config = dict(
    d_expert=96,
    lr_router=0.00067,
    vocab_size=27219,
    norm='rmsnorm',
    norm_eps=1e-06,
    beta2=0.95,
)
Below are experts of layer 3 (counted from 0) of a mixture-of-experts language model. Rows are named router (the router's row for the expert) and show model dimensions 112-167. Each number is 128 + 24 x the weight over its row's rms, rounded and kept within 0 to 255. Numbers have three digits each.
After each expert's rows: "raises" lists some tokens whose logits its average output raises strongly, later layers aside. This comes from a sample of Wikipedia text that the model never trained on.

# expert 41
router:113136111151136138138093120143135094159089108139116136137115145118151092156143077170131167163156126107152129106126119135087165093114120135132142082149120106157076154132
raises: ",", " (", " and"

# expert 40
router:122136134117100149144119109119147142135133076121105091141125106191150093139127117163134161122152146119125141112114124134145096134129112128138114099098120087140128146121
raises: " before", " rather", " below", " and", " well"

# expert 5
router:115123181144106120085069088147101067137119113131113112166055089120128120146121114135126157148120179132135116146162136152162127114141133202146136106114079136126109142140
raises: " the", " a", " "

# expert 18
router:111106172099133126116084130153140128142136103136126119125069122158127101131142150119154169149092135123136148098155141157121106124149055166147123129116108124121130166143
raises: ",", " and", " |\n", "\n", "ly", " ("

# expert 31
router:107123156136100153122128095160148126180076126132121094138120108113120151130113122106154131134126141116126149119146068143140117067137143144146145102117120092145147127145
raises: " a", " the", " retired"

# expert 17
router:119124156120119172146110107108157132122119108130111124154114104168117094133125134118149117141132144105109173129128128144163137130142056128126136106150111087136120141161
raises: " and", " |", ".\n\n", ")."

# expert 26
router:125165123092092128122110102122164123093102141161083105173126119178151142138176110160143160158128151131108161097119131163127113109103099116117160103115096074151095141139
raises: " |", " to", ","

# expert 24
router:142099161125114149064108132152159073156145153132126129139099074147167097142112140176133130150132115149090110138151121167141111098146108127152140162108110109126153172154
raises: " its", " the", " his", " a", " her"

# expert 12
router:115141144147083115114116114164152110117105168126077058117122124178119155118163089161166126153105099095091141116154116147127107098129075119145144105129135136151092108145
raises: "aly", "1", "2"

# expert 42
router:103106118149126121095083129141155143121125137149119088137149113123175119115141130142159167119146153098151140079135142099162089135180091141155127110141116112125116172151
raises: "(s", "'s", "s"

# expert 2
router:109152124159117159092099109161175047131137152145111121141106085127156087115113115104173116169128151114124160116144110164121090125145138116157140114067133131106151170146
raises: " this", " the", " his"

# expert 15
router:154108126127109195090116137170145104161120138120131096142124112169161144146101147183146171166119134136109144100141111144135130097145116136137120122122133125136107110163
raises: " their", " the", " its"